{"router_bias": true, "init_std_router": 0.0104, "qk_norm": true, "attn_scale": 0.177, "init_std_down": 0.00834, "final_lr_fraction": 0.02}
Below are experts of layer 2 (counted from 0) of a mixture-of-experts language model. Rows are named router (the router's row for the expert) and show model dimensions 0-191. Each number is 128 + 32 x the weight over its row's rms, rounded and kept within 0 to 255. Numbers have three digits each.
Before each expert's rows: a language model's description of what the expert responds to; "raises" lists some tokens whose logits its average output raises strongly, later layers aside. This comes from a sample of Wikipedia text that the model never trained on.

# expert 9
Relational prepositions. Prepositions linking a noun to its complement, mostly "of", also "by", "with", "including", "such"; e.g. "series of", "described by".
raises: " the", " this", " a", " his", " both", " their"
router:134156103089142102208120093123125115116134099104129127099112080093131200173125136141140181172094104118092102111146138114125161164118081123115225182167141141084159151176163153172133114117088118111107087149158164153119185161173114178138091115105124077090139082097153111153177165169087139168128173154147092174139148160139116127155054134196105126124120131145174063101116151068132130096130157126101120131178118147203106113101081138169126115124123060186099068111122179129137190075143125128153162050111101144144113119112104096096116128177129168147096142158118141154162086126122084119

# expert 53
Word-initial stem pieces. Early stem pieces inside Latinate words that take suffixes next, such as m-emor-able, alleg-ations, accept-ance, Pred-ecessor.
raises: "ist", "ent", "ic", "at", "ian", "o"
router:156116134114228188072089093174163168150129153132181173144095137160160142172116080183120138123137176225138159106146117080096141160136135133133125111143115120092128118111058088087083112145074117155104146153109102079132094138083113112169143135082139138149156116100176157119142087166061088161153113124111103094129139205140162128048168071168104109163116155136163128154119110140047114154106088120136145128103133105109113115135140155082183136116063122172148182157154129108133185064097138121122142155199139156129147158062136117154111135147159159134160141131149080149156152138110138148

# expert 61
Units and statistics. Degree signs, slashes, km, ft, $, minus signs and words like average, age, Demographics in census, geography and sports-statistics text.
raises: ".", " ", " D", ",", " C", " for"
router:121115172117123086168110135077064117120033132128152145100150092172118092132132105117190132121156107083096121128155136052087143107155126159171103107205143106116135139114140176076173150099156062134170137119100099147072153106163133119129133143095130149110180132119093111156115146127127126195199064154197120066119106132082145137162111073128159124111123137093077105139162189120141132050122164133153157157144148120067147141123157101122179095167139081119116212131102113113130118187104149099144122176115084106169093119154127131084140124120101126135215123157198108101161114151135144124

# expert 21
Capital first letters. Lone capital letter starting a split proper noun or acronym, often at line start or after a bracket: B(rummer), N(airobi), G(NIS).
raises: "ian", "ust", "I", "O", ".C", "ir"
router:137061139138115140145096132128165117107134135086146154121112102081193142100161093143130162169119166124124193162107112144138112123130127169048080116121088147116121153089128162147026099094136137168137133085135125094119167134134123164102143195156155150101084156099089115114124194162141162140132055076121148107133159117088132149131152120128163152158095193172084126147142072070109127101164090153139085113131153150095061108133146149148068105104076102069131099103131099129121073115187171122154171125149159063074138123072157190101121080154150151169160174159114171111155126152087170145

# expert 40
Single consonant pieces. Lone consonant letters inside names, often just after a capital start, e.g. Dun-n, Con-ch-ubhair, Din-h, M.
raises: "ig", "ests", "ist", "ies", "erson", "igation"
router:160082161150109147097099098152141137114131158070173141163129083111187164126138090163077129125150159121104192123120083140124138131143133140109077126121104163103105151088100065134066158109080165126085133133144122083136098118127088162159165184150176173106077137114151139088113160116084133185158138133077139103157134094160146158064187062043099148126077202163186120140106099076128137107161079104138126136129151158083084120115132108115083117144099136118068089118104115094096138122115159119086130115163197084101167162077155151151119185203168177136173129146150106120100126150105156137

# expert 13
Inner number digits. Single digits inside multi-digit numbers in tables, coordinates, vote counts and measurements, such as the 8 in 4568 or 2,398.
raises: "pt", "%", "°W", " kn"
router:176088048123113099145075141136134140144214156111155137129136142139103181102187185157043115126132116210140084087125112133099156157126116154104156132203094150109121083162071178148116168133141132162199100167076143115153117116124162203151079114190130119159068118119119119116134155103071137128126134083139109158146139165153087137130073192195106180169166117129138076117142114129163190091111134100140123109140104083133143163110142132130173108076137129115152140122110106193102124076076086144132149148121123156102167167124135151185170062151165117123105136128139112098118097133108140130

# expert 37
Common abstract nouns. Generic nouns or noun stems after the, a or 's, such as order, system, project, copy, request, often followed by of.
raises: ",", " of", "ed", ".", " in", "ing"
router:143119142160142109096103117179184118129075156136105148087099169128074121128168108176115171166141112173127133094118110111091111143120095121124065196105085147190111064145067119086112144101129089142130090122136141083106071126145134127154103118132153196098120163148176141123151043116174074095141118117067140136197155177054154126107136116143058079140156105110218157157118125076100151112127068124112112122111125116101130089119149158143165139159067099166150168124145143142099188145117118091133060163125127183129122117147112061108165128166101101130115145152113098066134155079121155104

# expert 19
Closing quotes and brackets. Closing parentheses and quotation marks ending song titles or asides, plus capital letters in acronyms and table cells, such as )", ?.
raises: "Born", " (", "\n\n", "—"
router:119167144112093081131088129179095104101152119156157172088146083173155116160171136151144103141138113177171116125108135101075089125145136077146136106064112135185163173190133138153124116184121112094134097082119151139096068178098110119193188123134107131093118215095089124131143176135184104099096101100152138155118129116095092091122113122079137130119152129116055158131161092192136113039130079157107145088182152131141116117156109123170104168090140204136133077117122086182122178131166096144134173117122141071075124114181149122085105084142112179140088122114102128144145183078141132124

# expert 58
Numerals in text. Digits 2 to 9 beginning numbers in scores, years, populations, vote shares and headings, e.g. 9–7 record, '56 Fender.
raises: "th", " years", "–", "0", ".", " times"
router:094126186112179192149148139106129141114147140187058101189150132151132129204090113144124120139122171131132102103128137148100051088124081138187164153161140134116112095190147154150153129103148146066163121201179154119133089142080126062138121181084136059130123115164117133161212095129114153123142101140163138116062061114113157097110098203126150102156118067127144128155143170106141119106089133134124185176109115095098097098156121168164132121117115171131095165149147112116151111201121165143120146113107155055144134098144068127147093061164115169096184126105121144130155099139145135143

# expert 38
Office and institution nouns. Nouns for titles, offices and institutions, and infobox field labels, such as University, State, Party, representative, Born and Date.
raises: ",", " and", " of", "\n", " in", " ("
router:126100064162135115141128119121097105133119105152128166135085109138129204146095143173135150138155115161156121093078147135171064083131215105095122147186102142148185095119068130155127142101148068185133098162159119126086143109123144155109161130132116145112193122119102095094157065127181122050087151048086115073130115138121100140080085143161127133102164112128179093112147161175166089149137133165098096150143168151144128097118082112110108143142118158130160128160175108225115163119199143068097105128140111159114091163081115120113177180097063134146105153127110116112102199126109102134

# expert 7
Word-initial prefixes. First piece of a longer word split into subwords, often a Latin-style prefix, such as poly-, sub-, recon-, un-, re-, Ar-, El-.
raises: "cl", "w", "c", "f", "j", "st"
router:110081128132141154117093128160181147166195130084128132080082132082145109130120174161149123153146125120096125170157123117137103181148178164080126078101084099099153152168179110146075126147110141112070149190147121085141110077137122158143155204134159125204093133108129155118190141159123178175118184195137107083129075150139130114079154127090154174149135170102102107149115059103115102139116121088154095164098116167161131099076137113120143128182151154109095122134112122194132167133146143088170208144128131149118156165108091176184162158111105178163117149173160078073118166152087100138